config.toml
n_experts = 128
d_expert = 32
vocab_size = 27942
tie_word_embeddings = false
beta1 = 0.95
dataset = "wikipedia_en"
Below are experts of layer 4 (counted from 0) of a mixture-of-experts language model. Rows are named router (the router's row for the expert), down (a neuron's output weights, with its number) and show model dimensions 192-255. Each number is 500 + 25 x the weight over its row's rms, rounded and kept within 0 to 999. Numbers have three digits each.
Before each expert's rows: "comes before" lists some tokens at least twice as common just after its tokens as in all text. This comes from a sample of Wikipedia text that the model never trained on. Tokens count by the router's weight.

# expert 44
comes before: "\n", " The", " He", " In", " It", " This"
router:514465473493499492472464530465506492479492484518548524460518470504521504462475475472532466478501468523516509476495515477528501532457467474521507539522530490460486531470559479495522483475452528
down0:561471459489475518497525476526548489439477516513466509555466489519468473520516476512484525520528459468484520551499517484462491504533542504542509465501490515483516530484514502484496516496512519
down1:516532474513507478470509426530490488575533492476499506479501504509459434476499487482499490470521489492513451497500518495517523554520492492510509499528518491506522523514493519523489482514449482
down2:503527498534508496477494518480527532500497515477512504501513510501496509461527470524522530518506498490498480489452510508519524532513525496577486497491483519480523503508497496486538450509473486
down3:457515570444532483510494488471469502508481512490494539515491501500502520463545485496498501494439514522469510524472495492499467495504467525486512482478499489511474492469469495500526458458464537
down4:518526467483461442481562512496479459494525495452497518511509461508474473492531452505467475527460504486483467462493533500472513478509477522520535478457486499500506506481476492515487476485496490
down5:544459527476476507521438489487508497487477509527550508514512471540496531467480535443512504501467510466543487487515486522495522477450500492500468505576501495509489506484516487519473529495526525
down6:473477501489472521459473500504505504534515519463469480497490502499449440513512495541525497558534468546500491488501509543494466461496524452521470478524510476510477448546474492488452497529471492
down7:507523474514477465519481476471539495516452497508498532522485481488522518515484527465505531496515514541532524528464533488519500474479515509514517478534492512495543538486487463470483492496475494
down8:538486511479472502516430489495499501516506493506494482467513499541501512485521485523493472491493451477503512522531463530498508511479556498508541534488465517508479494525469528475496533460509475
down9:460527497507482476477514501449498493428523493471515473500493471514427485509523521495463475497541529499495491464491488494508532476514529485469496525478513501486493475500496513493505511467491508
down10:475511488487507472522513518459488493488508516509506505499498496505472499468494464497475514481537528450518491507500523517466463488482460498506522528485510502466467494507462485477512477500544496
down11:520445512489508463485462545509486470528528542510480524514487508487517530493507515516480498523504495494476452553501494503517508541481501536512521515488463513513532498489499512457456490483509551
down12:460520525485455472485456493533534501460506488522522488513487479505539478461479508510502520457439473487486494499502484516506470543511526481493504515514502460479484477482490535504494505482496482
down13:529507502537471476507490487529513468484494535538520490506524522529493466479474552509514511481537545535516475485491521500515530509502475492517490510465553438479462541496513487492522547502534524
down14:513484466521528519508521511475515476480491538495517500511513505464488479476478505470464515483501486488503475500478503504472533526495473473547483515495532545514489484494479481497532512484453495

# expert 22
comes before: " the", " a", " his", " to", " an", " their"
router:453474532494514475508505487457509484505480462495508524481524457543518495490479495469464470526472494495514546482481526481488503514475501462428488498500534481454458491495487444465513534488519512
down0:533495419540496494505509477497467541485465526490553501535504492505476514485520478463520475469526483477513505507478488497506469464482468524505472498459529512489499517507490514526473490452558486
down1:509511530498517572486502503517507514496501500519506464476454473527484494499529486526498513479533533458520495479527492475505450529505484507474495486483506513471494499494475507506521512500495545
down2:486562473505509552491447491542515489504533487499488477498499451510443506448479517508480503536471473502466532480483544470520527509545522477555519485508489506529523487504483520505466487496504471
down3:527528494500460472530526508543498494500495526475510497496483513430482488481526501503475490528470476506489542473505505525519481516456528524522474457530470512487455493512524523467506501505459482
down4:506497523528511494483521527493499496519499501525510494497458488500489527525507524470498533472510476472484489554499512465519477480481528474520499538507483476442512524504501550516509485516498465
down5:497466505474534490508499456509472498490485518492507502470508504531473504478439446471499481511471490495511511489541489472499479502418489506510516489530505496465492475529516499522496506509491489
down6:497519448506479487503555507496521456485535502488506499494503523525477503531526505527542489502473478489542518470489506501418502511480502476513515462514501526494509504502498504561444508495517482
down7:533515482475510505478498524450478471514458470490483516487527489530469508490493492474490494471483500466477506510467536516472559549499515520504476497527483457526530521488511479483481498493495487
down8:523515499449531508469495446480510495523494506538539518454533487491509512482503513490515463519506536514472462572500537474500494500514513474498538520527474470518492550478498467494544478513523545
down9:533523519512461495477515467510469503497479467471545505491520490508510484468543518523501482509510467479513509531517542520478541513555529486491477511503505481443490513471506573547483523481489471
down10:492531486480498506465516497488522497473522465474495534520489488477521506480461501483489529494482545526520488537503482477515454510469468483536483481480512472530500503490522489547442543497531480
down11:512517484495505492487499514496542530473494544510504465515490479516530474544452504494478512482529515455509486496495458502495496492495539520526503513481519538525491478507480489509491478521472506
down12:481503482495520495524511525549580498505512485483465504512504475481466519507488483530506486499520528523518500480513507479510464495519547585523505510515537465491493524502475513465521468492495455
down13:502497528533476472506476509496487494476526489488502528516507517498526509502498503513512538465538463542481462514490473502508510539487513480495515488513553515530496502485530491491529483522428534
down14:580502511478453469473502484500504479507489541542510506484493466524541478525486526538469514532524534514506469513487512474500549531514453492513479487531537486513519528511505490440539552487443437

# expert 5
comes before: " the", " his", " birth", " Representatives", " these", " St"
router:483478522481534488502477549487534493496477467507476529478541520494536480511493474479522479483527483520515511456474480494508536489460462472467451508473503459464504509502517487503531489466497524
down0:536527491514512496495508497543478497515513505501528502536492506515505515492519461463485550496488538494470518486490486500498511507492550461506504497508492490518523498516536441518509481527490496
down1:493485516471524499548515523510509511511518508520515500482473498490473461501478484535501533452530499474469509456457476490504445521515500529501509489547484489518474504486574503466508497488492488
down2:518527513498486514509488523492518443472515496447466530481521535510544516488554518476553505433480510544525466501492476491496507494482509498454476513507487432502504474484493514511476509553512497
down3:530500486507498469501493479521497491493536541505499565487514513465514497510515476468535522532443491485488529502522529532529504500483514479516464490511509487484525520473475502475528487536473545
down4:494498499498476474524494554528481482482490532501472492467491518520527519515488571528510516512517519498465509485517537507512498570479523488471496467498452475463468507519488526583467467528525440
down5:543470459506519501504458544545466504460494440497541510473521524518513528472495512548445488567490484461498488484510492526478486495543512500520495494532478515561497462502481547572495532492476477
down6:513472477477481546436493507524485493498500439494531439505560476512481524502480468511488500537548488532491477474452483516513473501459480469515496487516487489525499507530479489492458522505511520
down7:469485478504519457468497500430521476547482503525490523489553508493480492495496468468563533493516443515511488504507538481506537506480508483449513493543479499532487521500485492506538526496513525
down8:503500493482497495482513461498528549480508510515510494503485483463512478465475494489498475497495499471537494491497525506504493516495479447526507519545461490566527511474462499479498514492493488
down9:511491457520499500422493500494472477489492486498489512486499455485488470499472504522459448476494483504525514502475530508485509464442525497508496543473505507523505526475456526511471496467535454
down10:488539502500494503527492517517504506463491522491480530514516501522570503521480481459490508497507468415547539438513490509482475506462509496496488521467472495457515477485492511496509515486499474
down11:497508544495540517480499490479554486566468486493518510515514534494488491532461461521531509521468522512504507462513510483502507522534513507479473451506469493466481480525492462494439452457502464
down12:533512551540491534493475524500514503525514501545497517502476499474514453479476469480496478458485533493498521501524517483507439478514523501455533476492490467490502526532461492488519482518507488
down13:544529524512497529529497528548527503496528489495535479427477532468504494496456487502488510519519467498466481444481502488517504529521501535514482493518565476483464519482491509522473500525434486
down14:528485496491459492474509488487484472506472545502453504505472488537502507519527541491489476505533531501496502531498519521545536516495514445501467482474509517493505482504504562490529514501544508

# expert 28
comes before: " |", "\n", " (", ")", "–", "°"
router:477480474473507475456508498502542465470486455493521489482499482530516450468471485483516468446530469472535523483525482468465541501448483494533459519495512501470444526483497464521529500485454516
down0:451485476518512469496469503525542494519510554479518478527518508532507507462534498514500480528464504506477525484486502487532493539499538500537474486488505491527476531545504510451528501485504546
down1:498555499509545507515489495497461497498491489431516555528529478467512477496455527477495523487488498482481481516505465504496495495502462507473467481502489494499513479527468505479518526497507531
down2:494554510496497502519499521503486518482522503494488548495472422484456506509519502504542539501500485475498520502469511509526505500509540501516477486519488505553512521483504510505513525495483469
down3:501508516495506531531511534522461457469533537474520529486496520518516492491530471527458510495483517498478526489462497486507513507497500469515513483491522438520508539494495518502486460485487514
down4:488494494510487453483530483471527463520474498520509524485496469486503495528496512496509500538481481463470493569488456511501499508532517513500553474470530487509459542530499501486448510503483475
down5:578531515489520522497530534489531527490488486477542523543525512478513502448429531523522494525515454493467516495493496475503509512500510511492501476513443484490487482518458454479523480521507525
down6:533572521541495497460476456489535494513515501482498487527469513482488483490513510528526431491501494513517503495460489492498454513501503480475548550447537481503514469545471480517474494504497479
down7:496499506451494534497473499489459518508480506501458459495513478520527500487504463481502465520531508480486531517532508503491530490498550499522478497535475501503502498496545474552497470509499478
down8:526550421504485527487495470512511499496521523477520482534522444513483529532475498490514479507493473527493483499556507552512532492480508466467537469464503516483542500489504509512503483496552543
down9:504506470489473480481487481504514498511479504500488460461498460529509493450510493478489435461521507498530531502514488494489517489503499533535503542481500475509487478476469519515513533467491473
down10:541516479491516554497511463492498505480495469509495456487514497512530508499489451489458474538492531488504475523470519469505467537522454491455488538471455487516513492503504488502532506469479510
down11:490523483477542524478512501558498496512459501492511476487515497497458485524506483480467473506492499499473500496508558464516501512496500541501503430539501480488514493494509563481488486491539498
down12:532497512529522456523489509526539437524482508529479533533521476476529483473478483456491526506541489546484499487493491477491493545494539530466508505467532489479522502547542438509485463501513469
down13:503518555503513505526459472509496526453523478534489530509494502498516467536532483506521488508489490486483452483445542514501532518540483475480512468496474465477526514514488546541530488442500501
down14:528488539502496439457468502461553478504506471521491487520477481478513521473441503484481485505495519509488492504492523487469564528499509519525514496537516456524494524506494493466511503459513526

# expert 51
comes before: " the", " a", " his", " this", " September", " least"
router:484474514479505482510520526450535490473481506523503539488531513509560487507469497480527487575519473495518525467468506487513532509471502470474523500477524502470493475496492483512548518477507535
down0:513508515543493484473495531491471534510521522563510527506530512445508477557536478492504537513522512507490494542523483496511491472495519501518449473454494493470528504505487480488455511490516526
down1:490492518478531517501454522493485554499487498509524499458505479508474476505526481527500473517485472488553534462523495483506505503506475492528509499490508495507468524479511521509511531484483520
down2:517539517514463548502487514530516502500519464460483461510478493489498473467479501494536493488453475473456494489517492522463498498493491500511498527491464542485540464494515491516464481520502494
down3:484486480508520448528517504530509485517527527513513504487508517470482539475519478461476498503489489552453553492496514511491492548496474484488478494501473496555454563512511493502535489488471504
down4:502477538467509531470521530470478481555499493496503489468509479503520523498430506506549491515521456454497492541534506466524495514505537502511498488503493444477473534506508548512530487500549469
down5:542505454516484521518518488449477498523483515527510485477502529518508534515447479492496492510457488525469536468568508458445502494423522503499513524472531475516509527500496479489524537537513515
down6:486474485445489474464498509536497485474526494475486469524474468550456518490528477515541495502491525488518494471437524508484482492555465464507550513515521498538479499520484500493505519503511489
down7:534498500451476507484543499499510483505477517480517543474488518552465470523500510528521498550450483509437499518503491514482498518517553499518513518496493474447504485523463490491500477487517502
down8:509570475475478524475490491485468457481518520500532449495517463537510492481502537492529506488540475468525478496470532535484490469471527484515538510501484532511475495516458526503545480482526466
down9:496501481486465470530529450539502475475521472498497455490535488534509459457506539513456496512464469492499519477524522496538536533500512443508511499500483520499473502485488504529473502504474483
down10:488458470505521505514525495516499498500493497478490527506514500485494467510454481528512467468504528481510495505526499475477461515456521456505523473491454454504506465526503476548467541494530495
down11:503475510477528539506492533500551464534477539514542476495473507515507524522480483548492519452493473468453543492492508477499524509465489517466490508539486506448482507499530498492491478506488509
down12:524450503494542500494521483522502445468528434514491499486499481495463499560501453476505538481468519481471519481440520523516515515503508504488470520495515502502535508486518466484508513514501487
down13:529507485511464474542503497517517467444499472493526451486472498496513453525543536533461511456520490501519454473469575506435521504472520514508518505483507495502463512524511511518489476505475493
down14:508517487485499472513493498498504483490481539500535555515481492462514474480501472501517490519470507464489516525496521523523543533520437487491501503536459529531473469513516524494532523452503479

# expert 93
comes before: "\n", " The", "0", "1", "6", "5"
router:458499471506529478458468537461528497472543467527542517468523456515495487487480478459502486481528476522518504478490480474519516547492496476504487540512512464448493518484466462512512528484481521
down0:530503496527505486460504499556534515489497522491480529476516501493471516522510540502478548529500476515508502517474484515517492479525502483508488499503546493520509500512499463491521499498523521
down1:514495531512525487466523474489479504509491520517505558479470492546538507501520542484473477462529498502514526497491494491531467505482505494512461490483521487471462477508490512507534487439518521
down2:542563507497470524456476490519500462503548501478477525516509486502501500490513488447520510468466533489474537505522499474555524498484474485491506540493516528505502544500491515472505509505462472
down3:504502554489518481472497521545489512509519511499489492471510535488482499467514496459527496514502510522480491500437472489490480563493518498491520502526523418491521542484431491471549490488475479
down4:505523501533479493492535508560553492539484505518492512478498509485448482495447508464493518523499499515520531474511466450503524483468514533486470499505472482502495492566492525490488499519506478
down5:505485469503520540505476533416488507457487471491489507460513488498490466503468469480516491444493448529510524530522515548490500504472485525480471480508558467513484493488495519518501521503534507
down6:505557503542487489509508491502513510483574509523501438482506500531496446491527489528528486506517506540496474468529507514482497458502490502539536506475513511526520464485488479583492503503520494
down7:490525527504478489498516514516531561478467504484517476500484520516484466537485531497501519566500483480493517479513535468565538505470501501505445518534514517495505504510520505515501535521498487
down8:505504513480449504527529454488524488467473529458490475497514487513485496489503513492497519536526475495482502508506480440472446506501513483488502489529505476517530514477493482505506496481513547
down9:499470515531488526518501509505508532503492479506512492457547454521518445487504537559527451490512479505496489496525509529491543483562490504534453493481474495509499496510477509535516481506521531
down10:560497479473493548516546512480467464476499465501513518511518490550535515478460530485491490522525511481524492524554477521528515494480486464509510448477507508457515476491543478526536524495530536
down11:454522511514488506492528491469493543518459474503537550527476518482513497532450473458506465510539479493476485503491479480456490471501472512484486516522518527492474479464464482521474466487504503
down12:517476518526541473507506518537552517497503488537489464484501513479497487525537533522494542508480523526479501508507524469517471515485492542505435493471530487505490504520473455496509479536496539
down13:541488531519563527494457492532486516507493499444513522517488497500531532483460483495468516499484476495502509495479520520510508504476487519485490537516524467468498501477471526510502510508510502
down14:497512493502482505472480547464492481537494544537503515488486489460483519549472522485472484493500491496479473496490471481539497460489485485491515551530543496469492528474509511501475523511494516

# expert 31
comes before: " |", "\n", "–", ",", ")", " ("
router:493484498469504474461498496471532507480485478500523501470498504487507461446480485462527488475533486494540504462493495466471517515474480479525437516479520498473421492469490492519560530473466524
down0:482454491509472473513482473512557525518532470476497453526461519510521476449541488489481517541472491473489512526547490502506481544525470533501533504515468494530464491489541536516519520515500514
down1:465523498461526481498483493507497497484455485465526521500548503523510481491478515500489499447497490463450484476477492496476461565458468509499523490485497485490501508520442500462499495475518454
down2:520492505542530481471455513470454471488517488485538573501523492509512513527482473487482486453488481509514504511532489492498506507523506498510447498481505505518511491484500463516495518516525513
down3:486536509505454471533524500542490509478533461498483525467528547470481594504527478506478480531485519517489491510490499489536474533485495479500426498525473489511503489518482527508476475496499507
down4:502460517483516483514513537480517499510509519516501505531512492498487520540498504477511553548526512488501516545535470478508550504475494504504536506543458476506498502473496517461486475486467484
down5:559464507497482530483471494502497507477476484507493526459478486501509502500461489490473563518492459478495489487496490482511495512495485501514529460543476456489538447483505525526492520480556492
down6:555479504469465521488478513529498489559501502476503499513514473511487478550525515515465445561485519522515493473507521505484554494482521490511519500550502474492469487513510533535474460498503468
down7:507519484446541457505487525495498477520498439489478514501477464503515473481517464472542490521494488497492508502553516522503527505522496468557459517523515508507551526478483436468506491539521521
down8:526536469528482492484490468480519469514519455485559506514524458496509516478510504489462516474498486501518478509540523516510519474496506474527504461505485518516544491486489518526466517458508527
down9:521528490519497469504520484500441480505483523488527504492525487498484500496503512517524455478493518514536505477523496456486523544497500499543502495466534528516518548520468468504479501456467513
down10:490496495486495525509450507495494468509471492500487517509490483464476474499516501507498489539519512499521483469465500499470488504521461501473446481509505540482508476551484471479543500515518500
down11:457550517459514523509474508473501517519481503477515513503459473569503512545527513525492532509486505504511515485498485427444529523536495499511505474472497524489484491489521509462531482458472528
down12:520473494516497449505464548498519502521477541502500447524486489496529489493489496512489493495520495498483485472511500492528514537527485550490506492463500542530483496518481494484506462457503477
down13:491536542472476462529480460516448465470476492503524500529456469505512531502527502512489513483508499490490478492481522476493492531459464478487513461529525499473480505519486506525528546504513469
down14:530533511529497515448547536515512486502475528521519510470477498449513510481513511455496500484540514487477491481493525497506502524500497531535511507478533499514500523486523542495498532478512532

# expert 116
comes before: " |", "|", ":", "–", " \"", " also"
router:477481482494509484476464529500509458480525494538512506468534478505535517487479470487516470497497474497517511498489509484492479547460478476497514536506506473496512507461530478501547460469469522
down0:490521459492480471473472536490547495555487518513485502525475493510507531524543533497514452489498524523503494505525457498494488522523491498499537509487524476467494480524492469524495538498515461
down1:472510518506517462535544511516541518519513492554531506501496489498520489491547482516556447478477508481516514489438535492497456501508492521486510475514502539469510436464501490486534477474532515
down2:538541525478473493500493493516489463505543502539458528516470483471517519483455508473492510485501518535516495475500524532498474508474498486553487523465433501504507472455488485484513520491439489
down3:499480543469479448510517516517499479512518486477477488478476515530466465477548482516530476502529522503470472513490495512520483512545508477515506503524478462514494513516531496449484500486505463
down4:495497506516495510503528507518568467485508505483468509513519522534494547510475475518526525548483519490476497513449480514520516493463461498541481473499463490497514515475517516503496493479481495
down5:463497489501527493485548465475504516510496512482525471518523507481513519440548482475518466494524537523467503432506497532505473453486486475555555486485472481504514518517473532519490521449491483
down6:530515501464473483516551521497531503492503518473471462539468515531500499498524474547511492445515453468501485503486520466482494514503521492464504498499513512468498479468496468567498508473519460
down7:537466461439484547490481515486447550494509487517488533481517486508488500475493498516477488522488487496495514536506539499495503533471494509502488524485527482489523554502525521495513502499495499
down8:509519508452479453520482496471517474547497488496541522503546505471480514478482461524505489500509552553502473488537487456473519517499474507477521507470461508483521503474506489522446503499471553
down9:496504452517496466493513500469478494521461500478480492516518523481497500504518488506457487499534474484515477469547510529456512497482491549535499514506529472494461521445471519521496539538494517
down10:485553457520488494462519510486518544574490504529459504496481502525514520478478506510508501533496472523504495504497497517442490504490525519497490555546489488482495439494513495487532502482517522
down11:479456478500510508502498516478518458512449553499517523513502511542475548548496493460500494450551470528513495538491486525483463514505501535519477482515490509495508490505495502482479478525499499
down12:538444505564498496549497494541519487508493486483510514484499439509519493536442488503495481458502513542499530555519493477479500516485545494511493512520478472490477526488535493476484491485525512
down13:475468513508515508514524476500572527509579525493528516493517470509492541481524487520475492510548508510488474454490507484474498539485498496490537482491524505490472518512493500483462494471486513
down14:533468506507484501518510511494537506481518494468454492537462491473500499490460483513468476492499543485511489542540501490492528495502523547515482506500445482476512496490520548444509507463542471

# expert 11
comes before: " |", ".", "–", ",", "th", ";"
router:491480488497520474487462476485537454506533488557507529480506483498484465542484471474502462448521499474530507524490478481491495508476492484521485524504511460465490530479506448447494510479526520
down0:499542512537510512457414475484506536478498531522493476514473475501501529504532503528467496492507502472485509514520496463501485515488502494480519480497525458540460496516516527471496488505504510
down1:504517542506511449504498500521513452493485490480489481524487481541498450480491514500496469487489504508451474498511522501545486479498501498475501449511519497492544494489522507521486519473487489
down2:496549486541471510570502489513466530532535485509484544525487481523486526482539524470494478506506551506542475504527491460501507516527517506460477538495517496452491512496470500513500513489474490
down3:442492505540500446559501495503502506512512488493459495450461479476498535489539542465471493489460524509523520479470524499522536497538505488526507518464528483549532513466517539480547508550495498
down4:489513500562496489501479493519466447537517495522521496470447447509510534495462526519507538521515506435503456547486512502523521548524500509485480508506469444514482538510523476532449490537495467
down5:493420482498562495517531505465478592475498454470511489479522477524473537474499473443506533498505512482476529473495497491514464479477514460500517501496507441499469511510503458517524501465527503
down6:540516528489522506471497475510534522525502505493494479517482520486519473516521511533493467497502478483512528487473516492509531502482526474511544473482529507521462517545507493465446503509538479
down7:526515473480484555475495467487483500466463465489496504520448479495517496502503496475517480513506496503522517497535541524488527516501534500506524528532498494466511510553474514485495543506489477
down8:492518530462477506496514487511521498533505495473540481511535480480523519494505488508520478505470444518509495501506518465498550533496484498494485508476501457530483519477452493516507481514505446
down9:476542480481487458465467459509486495486497533510468498512501484525520465442486498504461513481488490512525502497533520465471522520518526504527493533503481528508483487499487520507488477475485467
down10:477527482513501519482524481515490540499484472516514492492525512484518482507487484496493534482535527500532474508501476534491493496496504506480541537494542471500505499583485480488557502407509522
down11:465457506563481515492459541537527494492530501485545501525484537512454534547534505512490504489506496490507460505444518456481453530478466494515559508507464477503493522463511554471512492494499491
down12:515449499518528475483504523545552470505502526497468516523515476502513499498486488494485497460497515519528484546478494491501474548507505534501527488519508479509509523547504475433467474482502532
down13:535491489469482511513431536523528469459481480516543504477497525476501515503523542513540491487510498537504491511467552461511534522472463483516532512492564485498517525506528477530506501475507529
down14:448498523505457453478523504467504497514475522533487528498500479498463502515490527494440474517532509522520481543462493473507517524498531516535466517491483469522514496463519549504519497486514495

# expert 122
comes before: " |", "0", " 0", "1", "2", " States"
router:485481518485522475476464517508512466490467477513528510486504482510530516525481462501513476508495482519526506471486486475552520518478474477457482505470529478496511517481559472483529475475480520
down0:529506518488465519467512453541487529509522550493487509532532521500501502484493482503500478490506532544527477510491503516512495499475498486527462456452521469501503486502498471521545511475445542
down1:473515514511533458503526497488487485504543491526493495482511486491467462525476540498517488468529501467523476547530515456466511492502519525495540497468522520506486449490518510509493538542482475
down2:524500493510513502501527513516417484471513493475499511496485516481523496436523533485504496540482533516525486540522473512500531525495525489499470488509510536538488458494515529490488482522468532
down3:497489492475537531493507506510523484498506526489493491468494541478477492512514497514516484517487490555462536465490488499475479507515491469491516526521532469498520506520535496476491527511478451
down4:518512488502489472481498528511480481509484495538537464470475490496470510545463566517489501478507502497476414521535521461513481537466484512456497506469439515513472496499494510509467446491516495
down5:503476458489476492488517487467501533548492491471490488469452518521518525502489510476526491526469457516544535537537535499484519486485494523493461485499507517479465522562523514507453492478520489
down6:487535485452471519485529467511481485503501458519509492498530536495471537524505523520502497519523463507503531500507492520454513481492480470485504454520489528489509512507462458472461522498521499
down7:474489504478499455515480487508505486500484467484494444503510463499490513477524512523513473515489516539481466491508501516509530527493485473468483517531510510515487514491498485467496524494517458
down8:468504496483490507504477479515515498510489514468481483479487530500477584441484473507514434497468477530516496493531509515496499495514468565498518462539461503519501512487461507519484486477488513
down9:492497499500461481472543515465475490494442472489513469555460519480494508496487539540495508476525489496499490457495531467500528471493486543519490553519500499507472541508494544504495504482529501
down10:467551494464525514502520538527502533505535472530461489480477524479513475453485502507499526505495495466515468501535487495472485506498477477454497517547504494469537471519479505456552532536523466
down11:516484549541508482523455473500522483462475461540509490509457475497439480526567494512532511456478512517505508509483541450509494507505544510458512483470510494494517452502524497478473491529465483
down12:493518484468508487503517506518507457553478511521470510501483480498475491497477539499527501498505502510471495497507484495502482546521515531473482525501471452478497517483488489489528494511483479
down13:468448494489495508509476493517508478519489520500476517545518537521508447507482480505487502500529471514476494486503481517507534472489487478486498441467544505491476500509460509517509525485522520
down14:514516491478502518484516465507559516463499525523504522526458492493500464444485503473493459449500488485516517505486462523493523484515496494525473528520487451543466498459504507505504491484499500

# expert 16
comes before: "\n", " ", " 0", "%", " 1", " 2"
router:503471454474526484484482495477530486480515487527516499493515467534500495500473487497513472499529471541526511454489477475509516537519468456527465528481516473479461544491543494509518461468475524
down0:499550469496448500472532515500506458504509516451511493481479471487514493528568510508506468501535526543497504503521492484493488466481535484502539483483494510522489531532480461560502518482521529
down1:486511516514507505482513501470496498515482473490460543500521498486502452457495500445509507480487478464488488504527491491479444487505477475469479479505540479486506504517502480504543484486476530
down2:537509490509458485468485509505532499511531483486499514499521522530498527527485540536514526464483503507493489491501528478520503478469550482489477492499497513517480503474502472477516529474522519
down3:487496520513512457480503482474472506492521523503522508473511509493526513513511486497431458499463523524484586509515557519472532520499492499469449477503508511489481474490538497462520521527476504
down4:505494523514524510512494479510477464511506520509485496492534460470474542489473489495484476513472552484477505540514535494515502531500476557509471499487535519494470503493517498490453488515509468
down5:477539544509498550470518522463514504533498467537533505502495500516463499511521473507531500475518512521523519489489482513445486479505497484544488493522557474511484485532500503550525489517510475
down6:501527506492490516515527484526517483469481514456487492503471486473498526512482455518509472464535487533497505512511466518518472471510477453515451472489529502490538428505510507490555516507509462
down7:502492488453478496483475467534516475482519510516476475569477482464520497461515546487488526504528531515511510505515540468497490478484473512519477522544494487526528484555546462466532489483442468
down8:448459482474529494533474463480520457513498522473495498498529482488494505501506538498562501504503513437511536520474492506457480506483479552492543507481478504492511533495491495526524480534513472
down9:499490466492533499498505474495481501477499512495470499530495440533484480465484532501491480461478498520497542502511480481494515515478530520537493516457516494448497523480499507492544480493471481
down10:479525472495520496541499474492495475502494517497504499536477476467488482516486498495510467454485502514546494489521509526490492526523462542506507505511527522487489513466463512471539551526515507
down11:463460516496507538529487499535523467506483505530519510537534526502509530522495484493497491522495515497501513508512497506518482513549492529527516514504479465481442475466506485496536484534482517
down12:486496487509472477530545485477495481510505465518510446464517479480451503497482457499451550481536491468482507515543482497524518530518522479520488483483520524468526524483492476463554494488523499
down13:512504466481501522512529475517497437486485459470554487534492483502531487487491506520523532489545496496529478507482559472503498472476514509480527501454525515475528513508541521490517508487459498
down14:521467551455500522443521431519486497489507503471529500463491445496467493467475507480454513479516467511488484508486457520499527484476513492528516477505485531476507520463465491491537509496522520

# expert 100
comes before: " |", "1", "0", " 0", "2", ";"
router:476485491491512483468492515474520505492520455525540516490523455509542475525477488476508483538514486505540527521487480471498515549525482465454493539481518473474546549475486491526520483469461502
down0:502460491509482455512485499531510490520509494502455504535528490479491519515484462499467456516526464538523503524477516492540522482501474445495520510498465490495497483502501493500506477471525472
down1:498508524487506447486480481508508514511509500494493533515495489483497492477495500508527491452488527459481503496435480494502489508507506520488476502492512477472509468498529476499536510502475508
down2:493487458528502576483494488487527521521507442529539481489489486495485476469506496490512462519495522520531490492480532500529487517500431516539504523512508493506485502507476494492482539475522480
down3:500499498505487466537565525484500533501517522466499540510490531532521506559537472483463517487505484556504549482516470530485491507496465482514506459528505486492524499514522475455526486510513519
down4:492480522487570484503511528531491482492520458539515507502509474488444490540524499510466515491526532475480451508519479489484529505490509534507509487487522521479508503522475530477470468484534506
down5:492503495507514547482515483477494522508466495532525502490501476519482446472500471480489485489474501465544490490505503489468486496523482522461491527460495492432512496503481538532513516519538506
down6:492501561505488524467552505541512498505503515475507487505476529504482489508499514514455516528491515488493518484473506538474514440512514496526495479508511506470526494467488475474440495487477477
down7:551491475480526485447500522515431523507522471499466446513494487515487488492493492501532492526506512483518506503492517526503450538467503469480480493522484480506494499517491452505512487516497512
down8:494507509502435497505448491509486510529477456492502472513498507501498481450485507479483486523505505517505475492514474517499525491492500516481505524500523505485474496459515508531491487520483521
down9:538462505493461460470518529477574489470492468537484516478527468515485535416496522480487531486527493483502472491559491464480546474499519496530482511482488483510501538429459496524496531517485500
down10:547497524477499521494495504464470515478524519469475569512509563465487472533466469534531503523484506479518462497523470484485462541493477515492516492450462478547508495539455473502504472483496486
down11:507484506527510489461501506540479505543494480462543538514476519442495503500466493492464503491482500467501497504489458485525496469517479508515511523509487488514561447486528478515534480492457504
down12:501443572519528476545479507522541461505478493544500541496509502483474496551504505497507469496503517518488565504456551504547500522526500484442471499510479492503501507522465511463529521542487478
down13:469506490484511510504476482517463473476518505442520512474449475480511450478492524512490535506524545497458494460460476480482500505498506555488534481542488576503478511522411517459467486534468496
down14:515414515522486493498529512507534498515506497477523458489428492489458482454518545546483472525500496490480461537511480518515526461511504495529484505505480516496504473462512550505504511502509458